Below are experts of layer 2 (counted from 0) of a mixture-of-experts language model. Rows are named router (the router's row for the expert), up (a neuron's input weights, with its number), down (a neuron's output weights, with its number) and show model dimensions 512-575. Each number is 128 + 24 x the weight over its row's rms, rounded and kept within 0 to 255. Numbers have three digits each.
After each expert's rows: a language model's description of what the expert responds to; "comes after" lists some tokens at least twice as common just before its tokens as in all text. This comes from a sample of Wikipedia text that the model never trained on. Tokens count by the router's weight.

# expert 2
router:130160153172115121152150145142140133120096150089112137131146141138115136137114082140169179140090128146064107107127106128172113121126110096105157129107160131144142165114121132117139091106165122
up0:112146167182157087151153151122116117113107139114130132119083134118170103148142126097154132107118122118158154156166131146140110210137126164181131145165144131089152163111129148146137152127136120
down0:137129145098128104092120134163149168093113119120128108142167149132128102097120117105110148160126133175134142100143129145159133137096100119131092123114148137122167111139115096129115148097159145
up1:136110176129149089116169119174128130131129115148104128135102174116091146125150149115122113092103101101112167157155123147163133113093145138161115159118114091130136091140108126128130151131197101
down1:178153155134107148148103111131113146128121161124100139109177138150125100122138131164148157152140158148071107117141140146133129145127102146129178101119140137171161160165149125093164122169160110
up2:139126120117113105093125134147152152130129142115176100122149133112112135165085105151116114103123163125081136142115121114169084099179124111123128113129121105157126164116088164151079137129171110
down2:156102149100086158097156106157111171132108142134159225126128139121110143121183138094127119118111148146135084136155138107144098134130142129131096143115116111119147079120124135146136164113133124
up3:101124144089148073134082071163148150128106135156144136135177110145151142119113132135144114110111113061129154122153153126120164128144109131145103135104131096113121152111135137126119129133103170
down3:153142161154074122135121151147158128133129121129092114143124136094112154157083143107130105081122117169116144122121136148143133181125138133187134112161162119107140173127129106106138109116133121
up4:111120108147095125130137113180132093125103144132089159122149142131105127157160111151147159164172136119139151166125151120140151133143139131144147181163184133147147150106121112146107141140136131
down4:114147113086107126091140144106124096123136135123135122142121133072131124137091143129077153123084108148120084151141161105135149131111146123097109129152121150148156144120139160142143137108141111
up5:147107144119144159117104126150148103180117150136142107144155117070149100134114140138123117139190139137122113143100133137031122138129142111100146160155147109104175101188088120108165105125150114
down5:127085108137133141116154120151103151160147132127127127150106149156130116142113128080122093169147119110132177163137125150122095117100156104139160184132115152140115093109086114130124145122127111
up6:141122144123139117157154157099095126090099127127119111112144135149125084165140140174154126091135117140052110170121091079132088102174126109122126130118139158125135153122151147124125111101123087
down6:104105081128101132098130141150134089119149167178113135126134130160138122129081079127138103108113143113143107087069096115116150165192142142109116131117088115124144137122126099123148128123133161
up7:122105140099148096138110106122150132140123135153127159133138113119158120133110123133151137157088134104122110177150086148081145125157161131148100127144140142097140114165147093133142091155166126
down7:176131106156143159094158130127145126150107122125107172119120141121170103164126119096104135116099102148116130124123142113129108177119150120120118077103166125135100149123149088126123131116129134
up8:162143122136167112114143136115109088069127088133105138125143128125149153149128120126141163184108108106109125131148161168098107152114131137143139091140108134120129127118090109109139176158179143
down8:170139130147148174121137117110083133142094106112086111132103119118138113116164107182099152142144151142087132105094143189171130140128144156197155093135155115107148144085135108138123137141100166
up9:097124123207158149125142109109165142125096135123075134106143102109105139146124120074115116144090134132102145124151106114129132112102138131111131096148157115094128130174092115132176141121114112
down9:121130120171116092139160157094115110150168168131137083134123152095087150149176130157133091170149123103154096131130124185077096129091117110154151122134084155133111145110105094108141153092128089
up10:129107124171155125089154102136119136154087162115151107085133121104142129110158179139148113115145125130130184113141104165098135088147154124090155096140139142130099141132162111091132162118151184
down10:093123155150118103158163140151079132148110117107130140125137152102120105133099149159145140131141137118139128110099130147138135077111116112148140100170143121147097130135134109152164104147077109
Articles and possessive determiners starting a noun phrase, such as the, a, an, The, his, her, its, plus first and possessive s.
comes after: " of", "'", " in", " with", " for", " to"

# expert 36
router:179110122128125137079105110103123173122120102113125172105155104124096200116131110137134151186093145125121111121148154142148171101123122141113108090143073175084167127133119116108121132127112095
up0:154154082156097139143115134090139121099145179156106167127125122143116156140145146141149185124167109107164131108079114124132163091116106070096107136117172098108109124078156131153124142153149169
down0:140159131148135091120119145136128113127125114126124111114156113168136108118115137073098124111157144090133069119161100121192120103136126145140134098099150180111124120102131118128135162128128152
up1:095181193105134095147120126123110142137136156131119125100110116129137092083113099100127134187130146133142096115132155145172121135071108090131139112144159113104143152153101115118155154069134141
down1:102137156131156139131157104091145126120107123136175110153180130104129147142146151080126171116139158096132153138181125131100170132118159162155140112136211117116136161131121148135095114137133108
up2:114117120106132150119165157097166156105115080116126181135145138101088148126129144111130144167162150168150126146126135110128160100102117112145158102135136075125126108134186149138084152141114094
down2:152126146134201133181105079151144109118178126143172145136148119122111099112136123155160091157131132147147194138174091135097096121129135092169154130094112127116165102139130082111122128125153111
up3:139131129138139115151109116146098116119116102132144107087130115150110184123129150111156158117117133134124153113142087138139119124134151116081151127145097134120080097147130117154135165116096151
down3:124132100079149111120130180117112123123139152091123184123112133108128142124136172125132125096112081146101111090120082130147083168099114125148091120059146115105108114144129087110150115119098135
up4:128103130153098126092115104108104098164124114137128154144103125156103155116149132143066150132154126096123104157135142113152143158087140105122116125087160149132115150168131108110113129180097171
down4:084118125106107142106108100141151114155102098133101126130116066160100118112124170126103127123145185123155096095145138114171159116125083130074068055130131098140133140121127120121126121137127123
up5:114106140099096135128142138135122108126139134137133139156142148105111144120147130185114156142126121140131114071164114105132147117149130134113102097136139147111162104142098129138116152164143131
down5:091110157120118133136128140118146157152132087127155104137130119092127117106120115135135127124137096143106139147102096123101138153128094110151107141154180120161138122154121103119144136136140125
up6:140146103154160112118137078071117160115150156122120161116167120118120113163116092095135159157178126136133134099114162181124134148135106111108159117135130120131097100152104120103130089126138115
down6:114134123085155108144102118132154133122158124136120129125118157142122132122133135126179175094152092137146178150100159106097116138121066143132150129137070149161136122109100166123139144130105150
up7:167119121105153090131091150142125145118106163092111115136130113156142145129130114145172149122099163121128147101139142167118112086114091090082136078148119122132108118113130158169119157172108143
down7:124152142089138124138123141122153103153100109116101094116144165118139117146118138151157137173089175095144100141116162114135102150123124096091133131128142125165128123120151124139116099108148144
up8:169131118102134143137142082095127122138164154140181122131122150153096123107146130158079140151163162113102088106160107170136140098126166124095097104102102121062102155132155136124114165152152071
down8:086111132157113128158115107120113145135110130065145109087121144122141117108147134148157125136133115113127179132147130125111126061134125144127153124146104147123111116142100147170114154167092114
up9:128179128122131114145107109113122127147115109106125106116124139099157155177136100163116135115127120069111139145110149127110148082107087167108116098131100147060141096122122118134144125112094123
down9:122160126157123122153151184092106163101173140112133151148113148116115120139083103140111120155079155147127116132155122127170127120146133096153126102141163108106144106120130123144172149106115153
up10:142138157123119149133087137133088132125137125158155156146159107149128140132131161108109168159094148160177120096139161137091116101202138143126121116141059090138145082136140093142109140118126077
down10:095143134113114139129133122101135135104122108146160139135131136120132120097125132119117110107140128172138113148118108099127166107096124155124073137122158148108135101156135166132124159113083133
Line breaks and field labels in infobox-style lists, such as Location, Coordinates, Head coach, Species, plus degree signs in coordinates.
comes after: "-", "\n", ":", "|", "°", "″"

# expert 54
router:119155081119129170100196137128155134127139162064107139115143171086099116114110128103125146094115139130151134128085121142100083168111135107112196153122126156133160179116138131081109150136120123
up0:108119136154092077133152105148158146168154170122141114098087121151126142125124165154071143120120160166113114144130117138131117142092116090125145116134099124123157137125145137156146078116112132
down0:084111125134143162102127124136089146118110151125133105110152145109137117156120101161122153114124152101130123143120155162136148089124108108123121141084132111110110116157122143126139111117078098
up1:103104143152132112128132147163116148124146151142123105146155082143135121135115122090121066140125144129129161142180137108144126192143137123153105107124156165131127078165127098122109081120127123
down1:114118080135082123115108124150151090141136119152132102166159161107106100110084082135152175090137136143136101143138111109124145125125122133142143142143124154142112157145086092145124164163132173
up2:158155107141125137178123087145166124127126113131117097123073107150122102108100091109126110109155110149122132180132134170074116122110098124147091147158127124106128143091157150127185100165166157
down2:119151098112141142139143113160103129153126159106122128153147073151062161131158120100110141135155150118141141143120141151157138125183163102171173091135131127117148099138160130123131107108101134
up3:103107115141128113133119129185119132108148125156139143115112132123147142151121171142115132126136061090123151133108134122132127102125127129084146122105137120135128128120124107119138155139162148
down3:162177158110152099097153107122092118143156124123147147133088152153149103127147111076122082110111184088100123115122092154109187150110096170139144163175160156128155162067103096113157103142102080
up4:137153171101130140147167125187119121106131112123119099129164157098086109165139139108184133181123091136124117106149181101104164082147119129130154137114125152118179115123106163139131157147120093
down4:108123123082122115124123136130147143128147098110093185113099094129133109149155135128153128148138086130095129134126143122061123146144114085152129133095142123127147130132145144154160122173169189
up5:140141087125132088116116150131139105095111138116131123148108134089138138152158106135110153112108106188130152108170131145100123104169048057133141127115080151156120128127147134086119150141166101
down5:083112113156129132137179115093113125126188174157126102126079143134145108145141139127099113116129135147129143142102124112122164187136150126129108087090145121132131124125179100112128118149134114
up6:108124150107139148103119105166131158129118094166118140144119084157124136113117141121097163145075121128128137134171134142138135130101153092117144076141120168104092175151156126124152104172116112
down6:100100109131147131113137145133133133122128122135152114121097143112106133086141141140113162102058118123139113131151105116120147120114090087131130166164153114109143115102156122146070121095141118
up7:138130134165102121137148165132150115155140120131108115162122087142134169090134103120145106139117143127117163144124143066145137108166117099145126116120150121140139133110137127098126138148118161
down7:159101116127140110109135177132108102132129104091117110110154132137125127084161131106122143123095136167138111126111159123140147119158132121074113164149141152127125122157124111119206118146151127
up8:099109140110108129135140126158138135150114149156094113129113119120098109167124130121114134137088120129111156112201099179116112118122134145122082085126120116115116100119105116102111136140150099
down8:175056134144097105101116130074120159135113119113140112096124140158168110101109145140097141084111126090151100165186166104081144144144128173090191145150131137095104140093125159134111137130150131
up9:126154093098151144098147138108145115122150129185162116130140127134146101138108150099134176144132150156152125172149168101106157091124146078137138155117115117188116097115138109119117125124138142
down9:143130129145155140135127119095152111122125105128136107149132106143150112106111160098107157121099118139134160160094197115162103125125109103096150130122145115120097149108128141107146172103119117
up10:056155131100155135105121129139157117153085104147129152151101123151124201121114112163111124142124107110109128124171158069129119139134109110134179097116110152102135123111144124145128131165128131
down10:124154175155149116127132124132136117122176105148172145148100158134132126133078090084139127120095079123119114109128120145169123080099114096122156122188152115110090105137123137114144109144072180
Single and double line breaks ending list items and paragraphs before headings, the slash in coordinates, and years like 2003, 2023.
comes after: " |", "\n", "=", ".", "\n\n", "|"

# expert 56
router:140153131130137161103161164116104131110133140126114139142165102153106112130162123098116140143119126134115150137134146103142127124116161144136112152136090138138146103083167140168104155082123120
up0:156122096119117102112161127151111079104094110134144185128122110077124126095154119135138113121115136155123116128109182081126141140139181138143156113103120114148141141156128101111089106145083185
down0:121104154125139113130148130115114136159115141113162082145140112158095119114137100117095161121146177122114150121105108079151125145122163135125116124132154096116092096136167139144155118124118152
up1:137156108135102155094111141145139109134171105132153151113152118125096138142135084071145111147106170117118177108115091108163141113090088131127127078107127140109077115125065130161140091109140127
down1:131127102133124138106141126104108142132116107162111126163077092134109145125119119129125141168085101121162158148112135155114164128139104102128116164099144130161063129152104139136112088096092159
up2:124152166110136152115092126118094134144080130155139112117141156142152130124137098118126154141135144133168175152103160076117168137162124159156092108133133100099129100140128148157105127146114140
down2:149129120095151121140139097123108075119120154132114109125134084110122118142152160130133130101152130146110127145140140115111122111163092145100145125122132127134106140134095121183109088195142124
up3:093088143140126137187137146094128114145092151143128138123107124151161114147150157121085092144143144128178128138129174136112141093117125128140121140110154145098104105106158114157115104127182110
down3:166154174144123090166157099146094087110117156140147163137138076115138136090148137144126092113120145162105169117118110133152133120142165140129115116167126101110152116124110141121124117119153126
up4:131136158132118139181127117086153137131125167073142131106156148142169134148131150138116144137111127138094127121127114099091167134168167123097132123160074145143150107177115091104128149114106151
down4:106095189125153117122142102145113135111147111141132094102135189092092097120105145166135094114107130123128126147118124163118129149161128157142112109136116116118120126077150179101143155112169163
up5:094108100101127125126115173128115111141133153112134106142164144194112140111140134121130104126148142137128131109155163139090134111123110147156117112113132158171112089122111103151137103090120134
down5:137132107159062174130109119130163122148137111156146136126128095126170145142174107132094131116111137125168120131105107126126142102172124110143154150077086132134120136106108158141095149144108148
up6:089101097168129115128137096108138149130119184138145141117145173103082132144144154152079086158168147157143151163144136198158133112094098117120119134131154090117135156118154125109120178093112162
down6:144121094115090160129106096133137121127085117135137107102150158097107108168102130103128122122119144146119079129145135111143135097129108124108137104131149133106150153183172131096139207150113137
up7:153128114089153182140141155111152132117144095136147132099140127143120141128077116124142166148093120145128154153117135188120129114122139105116134100149098127154132120123154075180156115128118076
down7:165097113132149139170142116163097116133107145117149122134162105111169123138092141121128140096165128128111101111172127106161104122137149117117130112110092110105128106142107089174121134137134152
up8:134130097134141153107122111127119106096129157120125134092124124124095117149121143165128133159114163128110113120097133099168148083094154135128140162134127102091148087116152125167089111154108152
down8:136139108115079104140139151154123149151142132150152176077105158093096123144113160171096146168127106149150122148121156118177137105095136083120124118119141129159162142122121164117116139121137161
up9:100107095126156113147118117147108152094108158117131127191120081123168102143101106091144117145105146157142095111154140109165189151150169126132158143117125108085110135099101156126152119118174156
down9:140090141162123141141133114101113148123141130114105068126180112145155189115117134119090151106117132147110114151169128129143158149138066132144119121136130105098164133115117125132090105105091132
up10:150122144172139150125112121132143118132087081187116098128121155130114182136128154118120115184128098142087141140129150136146094169116146159131116117167148146109112179151108139123124144142072144
down10:135112104118164119134149114175103139106131158125129089147158145100133163143143172131145156125096140082139178161167105127157142115074107144102118110147189112095129153172082126130188110138132100
Pipes, dashes, decimals and measurement units inside tables and infoboxes, such as km, ft, mm, ±, %, and score separators.
comes after: " |", " 0", ".", "-", "  ", "0"

# expert 52
router:121150135116117118219131135145145157098067138096158140095146139127158119107102117127142150133101149119109122148118144109144105129121138084132132149139131117111137167140121090132159132094098124
up0:156094134148139133150109113083137103104135077139121159112121113101176145156118156159119117118092079139130126137101124141157131052092175111110092093118135176160114148180118134153075144146127184
down0:132130135157108154119116102119122165184111129123135141106138140148186113114128101134104162120102128124143123131174162099115101105142142154088156115169103162111178157123123085110153144137135122
up1:128134155074100088108169128123100105122090150148130151139107147075117157114091085142144168124119156130104110155172145157130148082159129144123084145120075134120122132119118175136130131125130133
down1:088125083148088159164167151142158089146117127126107134092128113153159179124121101149188139095148124146122135148128128127115164150168069122147139123089132107120137119146100074119124126127130127
up2:143098181161104166152135109144103117125139138150080145133111106126132115137119135102157125131174111093159151114115177122087151117143180135099118131133148158074132144136139136129097148130162131
down2:170089133168091117119138126116134123136149105135131140091146166103106057156153120141146123107134157104096115104133172132125079124115106121143129125114119135154120111149175107125107109164140111
up3:119155164161110107119113112131138124172101098136146109184145134112155146108151152111144114133161121114116141090129115108129169140137147086144084139126125131102131118118135079131155145118125142
down3:159127091104114150177136148106145172161108125151115112116113116148133150137108092158103115099137109115092104090133134180141143114111138155178146143137112085113135112156101118119109144096179147
up4:107108099128125148108148105125126124099094156097145119132108173151124124118114124112135113127152122074161149163151110142166127109140134115122094135147107129131121148132121136108186118104139161
down4:143123112158122122142132146117149111110147140127192148157112090098124133147088123085116121107120137111103097167079125129164137157150118134159076116149077141115129115135150132166121147156093120
up5:083128131136096117113114151128080125125121113130138144144131100089116108130123159113144154156114143115115127195171150096177135145145132118089170118144149114090129125106126121148142124154128121
down5:139151101143113122159118142129139137129105126145100159096088119116125121145123159114105083113150121128136153127126133113098109144106140106126151176098102156114098131101153128134155093148118159
up6:109117113145133129155108106108101120069126134139123156137146121115138099125120125095147098144101085124152097117155114135143161165153121160095126144186131129112139139117137157127150146160135115
down6:149140134124165088151140125098126134162159137109097154151145158115123117145193142081112094163147096092153176133136055144154092131088107159112093121150109136139128152121092125132131101097128111
up7:118107130130155148182108078149182081144116172103137086160141141125101101144131118120145093134130104105104120163183099130127121151103162103117100104097085090142084115089152137110161107105112121
down7:143185121137095120128122085130122135140120149143154147121138158122129125103118080102090123133146138135135125120129119136114116143113117128153139092154125109100125184117125080098143073135149102
up8:128118143143147121151106134108156155109162123177103156117134172083163152133102166156162102097094149168115126106136090119096132114137137126154145188135109183145101141095106134098117176142085116
down8:108093088132122138125073147092113130141124107106147142111140154127128121139112147126151096116113147144115129098127110112141091167112107101097149130109076121135172142134178158118153117143130166
up9:109125159104122082155094092137136125124101132103157158109125158142125146126150076128128127144109108115116127136159149109097176113155142144119136151101190177092136132122192118154095147135178133
down9:134122110127101154108127149184147154137105156126121082105158145097133107086122147122157106123084146117066149133183155083104144101129146136118139106120140135112140108150128127151148113162131183
up10:166107152138146103142142136114116131131155108168141147137133134118143133132149187128121093107160141131142151120121137128099112150129142143127120148120196135088124124107141146146195135115103119
down10:137126113168120149162099120142138171079148144111127148153121173074139126154155129122149089147136097090126097100163080130166163138155088166143142115115099084134105110143121146115122129069120126
Pipe separators and double spaces in wiki tables, especially election results and medal tables, e.g. Democratic hold |, Norway | 0 |.
comes after: "  ", "\n", ")", " 0", "%", " —"

# expert 60
router:118147082115134166093196136121149128120146166068109132116146173092096110113117126102125153102121138140149135129091120137103081158110135106111202146131125155131161173115140129082108145133122125
up0:075106105136116065107167142146111126196134152146123086149122133164127150108098118091100089150098110143124151133184095133143117141138103157115104126120150159141135163144120119114155110104144106
down0:110141117162137132079121095104143142097139107105087139134170150140107115107150095130131107139118140140114121117112107131142093136110132100103148092117124118146138108144095101153187098082102117
up1:108097079145119146143132120152121132096150144165073095116177147141146160149117143136115171152168146126142164127138180138127127106126106114157159123135140109154166131118107136135143126132112095
down1:124122084092116166141122139101114089084139093140114149088159108135193068141158103081170095174147138116099133127130078125113130138153122136158066103138154135163176127150104138120147133111154123
up2:124159138158106103166106123138115116097091122114115144126104139131127136147100175117148132129124117123096122128158150103107157110130147130066049177115096124153105194131141139117106154151133138
down2:154098122130069134157089142108135125125102145112133139129162102118174126156143139160109113082135116155138092145106108116109080119160123137074088110118118148133126178139122166132121047142112104
up3:107111131128090113130149109121082125158128119120138146118163098132162126116115122160079141145118165107149157151160125133142090110086159097139146114094114126151122128143117132154112118090128095
down3:120107092177159138087131119079141106106134097102123134112142149102118149063121161155164106139084099178172162093164115147128122111137104149107116153136135129106128136126109128167135137098135139
up4:082145112154099129122186105154136107091131116155130103093144078102121119144095112118142110118155126153122158123128155118110107146122175104127127120100125137166129100122172122118092117142149126
down4:128114117103176106117143118149103142090148140138136103161125161092125135145151114123125131150115145169110091125130117127108159120136066159110127099205156127124101125132107127095172147135139144
up5:106107146137132157127163149104129088127137177119160145101085139167118172127199125134156143134188144142110134126132156107108158108129102105131146111124124139118088128134153085177119086104119078
down5:131145138123141083170078147074139105084134138103135083149146132147108123136119166127082124175136125129144089108126116123163113156134119124114102118130146172121162137120098125155106098098156138
up6:138119140127129149129176092109146145125125157140106116120162078140140123148092146108116135102157107131110129090136114097140109124094128129156092159092179150121111117110117115100160133132104150
down6:138108136151090085132145141131144155129126093093167111148131110114098104134137131133073130182136120106100123127113088103148114144119147131118157088121092128113123162190128163135118092116111115
up7:103101170132135110159121134154149114094111129113111145127117123106148124085120114114130166129138145113111134096119149120140139129147163162110125128113085136126089109092183114113132146120108138
down7:137155112148117121085175116121116191168159137151099103146099098143156142117109112089125106109131149162106130163106136164149085142135202104149122120127094119087162155103141076090111149116119125
up8:088119148117113116107135130119140149135104135164151125124125094107115143127092121145112126161104083139110124171132141105125138149151100140155123140112136070142130135102141138118146094160155153
down8:133115133124142157095136180145145129109110135118098075129111090158165175126092109133121141082107127136125153145127156163137111107098116118148106153096125121127144147165187121127129132106165104
up9:130102128112127097076087109122135114161099095096167130135173102158147144164124103146097091156091111091161119150137142128125162124124110135123116110098178156147104167148120145170117160163147107
down9:096092125156135111104159130120136099154133128114095184110120124130133109089086151168084146132156122158136154137169128126174058137066143155123146147141125135154150200138120103090134152146180132
up10:100105131112146126136102112130132105095126134148099112097136145130134096151089103099137127122133105105145116118142177161115131170117133100120126108093141115115125156166077140104179204108149138
down10:141143148149117114121133153153130083153141132127126122134115133159131180139154116130090112106143106133112100121150112072127140154124178127100202149161091120103117108084152105079089136130147110
Line breaks after periods or colons ending paragraphs, headings or list intros, plus years like 1992, 1997.
comes after: ".", "=", " |", "\n\n", ")", "|"

# expert 6
router:118144105104139171128117173147109144112139148134122157133093148090075114135136158109068137132118115131120146106110122141131079125131121130094155136129175137141138152118163122121120147110110098
up0:096123137126083158127114130127122107154121119136138132122137118131126198153114130104119112159130121159128138065140142157164114130115139208127144128170129122092147120145161099151085101124153131
down0:076123105139085108169127142118115143129163123114113111107115148180144137067125165116108141100149121162144148132137102162138091149122140151074146124109113142158186090135058097124162107118093100
up1:129132169093095125105131132149101156090129118112150110153100100104137110113090145133119134127118141114142084129118070124182112115144089150122133162089108176142103151124144172127159106169084146
down1:114122108146097141118139143114131140131152127153100119169118148139140111108138093162124116126148095104094131128189127125107057118110142105103132181137155132128133112145149158149135084136106136
up2:147095117141140095133147144156135087132108119141100158121129155102102127126090147142111108157166099129177174103124116148144148122103141115128140105098140125124095151155149104120138119116125107
down2:147152135125122122150121165112128128092112154160095096124166125096089112128163161150159143126121145140193144126128110113118155143116081121148133164112124120068100127125130132161127118094077122
up3:177134156159141115144114125154111162096110153136132108156117107122108084136113145135119107085122108139184089124103142139136132102114166145141126070137171162114118138132116125093134108128140118
down3:140151145109140128110123126129097100161138173125137092097173090105171162157155132124064187157091136160114142182163109108119103071133120100136136140165174173131127141135112140121127105137115066
up4:136106115159117142146112086167139115107105077170120123163080138128140100150156175127129142127141149130141153119153158165118134145146129121130115132105084098101110146175158097122133107145158131
down4:108121148177106157159092127105131103081118105163103200165107168157169157117098142138168142095157146156139115174158105112129133133164119099108129127146116123128100200113105144084143151143107094
up5:127120114135162126180114118129122121129088114143172124181118131107056112127139107120084110179151090102123191093158124095146091148129115121168111096126175114125114144145129149131126138116128124
down5:108125128146135132128119146168136114119106162136130107145132179109153119097158119123069099126137180130133088116172181105147103105112122113144142117123161149099130148124114102149118140123119103
up6:117123130161191113122139156103132120122149124162126109130115128107114126155134129135175099119093157194127141080128147109110103122124162118116180136144064107124156145165136179130067127156120096
down6:101122169097134192103143084148139115184171112154138098111120144083079097120122117165112130145113138138091117071141118108146077122095122091081143140134145102142121131104131142105143159133120161
up7:117114150127166109136094187122124128118083137113144179120123102134114127145135155195111129153132138134099154102095120154145134121145085122122121156084143118098149124075092126161098097170158073
down7:129133176140137135154120081115140155188141133100153090116121094143136108152125111109121162148147155141156110139151162131078095139120103129091160165143124100106100115119125137115114105135158129
up8:131105104084120136187122162136092115102134097129135137113107120107123151184157141123105126146130127081141127095139098158148099086156190128130146138110134153119153095132144159135104107146164095
down8:126154117122114119098075127091144116099110138123130126161107098140148159145124141121150105127107118161101156176096118165141148087152134159139090144146116084118140116147146105134140092134106103
up9:111099110126144121155136109115157154112170143109153182100125172130136122123121156078123143124138139172134141181138121110116098113103135080125135111136090091113133125067088139134123139115090117
down9:088126110131135150104135122103148098148132124085164161132092137163155065162096115128146105079121146146115141070126164120133120142120142141087134129130119098170112101108135168151132154102131113
up10:179135151132152111134139138089118154156134132156127139170115149114122128117125120069114140099140142121113173145107163135114131098168156163101094140135116133106096099117099067135098120133159104
down10:080174135116120145132158160131140131128117136132093133140151144114093120134052102140152111123084103133165117170119141126131162101126121128103140128143145139137109117121163135138112135177154098
Coordinators and joiners such as and, or, &, hyphens and table dashes, plus mid-name word pieces like Goosby, manual, Permanent.
comes after: "=", "  ", "-", "\n", " =", " 0"

# expert 0
router:141092149142141125154141148123154115134104153090097129116081134115156162102088122109149127134111174116147107119106091140135098159133134139133125172102158203131134130147166109102123137090175146
up0:106123136148127171174136151130117124161130120128111121139098120174121155112091138162098175141169090126161123162115137140095120128170155114158133123131139161131161141095162162130149114145140158
down0:126111146117106151146106140136120133104135105100108145140091091096133114145111153130129126122134177158118139151115125145125128121127196158132134125147136104147130135152119177125126138146124131
up1:085117126114139126111103157122131123111113128137130163146104164131141135179164085110176095136160102149146156169083176141113101117101119174116139137138141186110141149104169173124141136130192149
down1:090149107150102149115120122163080122132131120142116105119106143096132112106118122116110177115149109125170130154129144102119122075142151157129142142140105188137105174116141145125169137108142162
up2:145131155158146087151116138135115153100133165066174134135154105134130081141128140140136085104112137152138116140103119077116131150165139169146102160117131147123107111142168104147081135101128131
down2:171138158087142133148087181125113124143123174118116139110132139124129093142097105128125167091127120167131143145142068095137133142124105114137102130120101134098115127157112150116166061150112090
up3:141103163063105099155142130157132137120120155137163151099105128145099083191070092196100137095145107131152132155115106107114118125154145152139134136101128165166159103140114176080101154159157147
down3:154126148131119152115096121120151123146116126148117122130079121120127136097135116102100116176066087106103126152086111131132153163163122137083143106067083122141123156136120110090162116153126095
up4:158147153118152116153128142086120113139121122126120097160140132155169094106138129152140138121114115111113139105116117130194143111145143144111141098124134161141126132152098094121140132148129113
down4:136166113151111138145137124153142101075137130113140187144107094153128102121102140152125160122163106086127179153105143138131157139148087166096156168144094117156133123175138122157131101123130120
up5:134114114120149120099115121119143121097136142103123129151108131146123122136100129171145099103156150079104162064116107114149150170076113125121105153125137147147099152136132106045097125150177073
down5:112086142114134149114159178121132104093156114141127148176148158164143089138101123113124115103124148085122135110096098141136112189158139127129107103144133139174164120126086135159122151106080126
up6:130110138138138174137147107133124102097113092110139124120125174082172110127150155137128120177123099136170118166113151142133117108097152128127101122112135119125159097100107127169135071100153163
down6:120149117129148096131146130111119148152123133085158197096130111135136150096157177078123115160125146115155131151137100133106150133106118130132154108146100121155136126104117126192171093132143134
up7:144133147111155097093143166125128082146136100124132147176143146144176116147109099079133161140102133140147113167121115135112137117142166117119143140121115111122116131154093158144140169151115160
down7:171141131102168112143159099135139127145113154129100140122122144108142137131138115114105073132159092134109128121089093124115097136136140110125142157170099122105132134181099153135139168131104155
up8:145078128112097087129110129125135090122098163150119107157137163143124172141132081106134188185107107135117117100124077164157157142139117123099094100117121144115136132146125084144124119125159081
down8:118113134050171129125104143100134129128093129172111184135135152131123126104115098115121175123122117138109123101120146063106150153138131151130097102137145120162162127137110125147126148157150154
up9:133102150093120142144152119159108160117189148118157141134099131055163186141063124141132143103163134097116151170149143069146138112148140137114165166089143120149083109151155137120131132103121153
down9:143116141160127125156133106119110109197140160127144145104145110166175109168110109134125141140187111108148135169127136163146095106119129104153122143073101131134123138146115119107143097121156138
up10:089115106108129115155097143165115115108151159104114120109141100053144124147134134154148111149134153167104118122153087168168147154127128151137112121118161152138092113118179183128142126145100155
down10:100118095120119068145118094081127116113111128123053105137152142124149090152123113121144144155140139161126095103125090120170100164122127103094117107137159101133115152100126136141108086127126133
Pipe separators opening table rows and numbers in sports or census tables, plus mid-word fragments like sp in spooky, Spongiiferula, Bristol.
comes after: "\n", "  ", " 0", " p", ":", "–"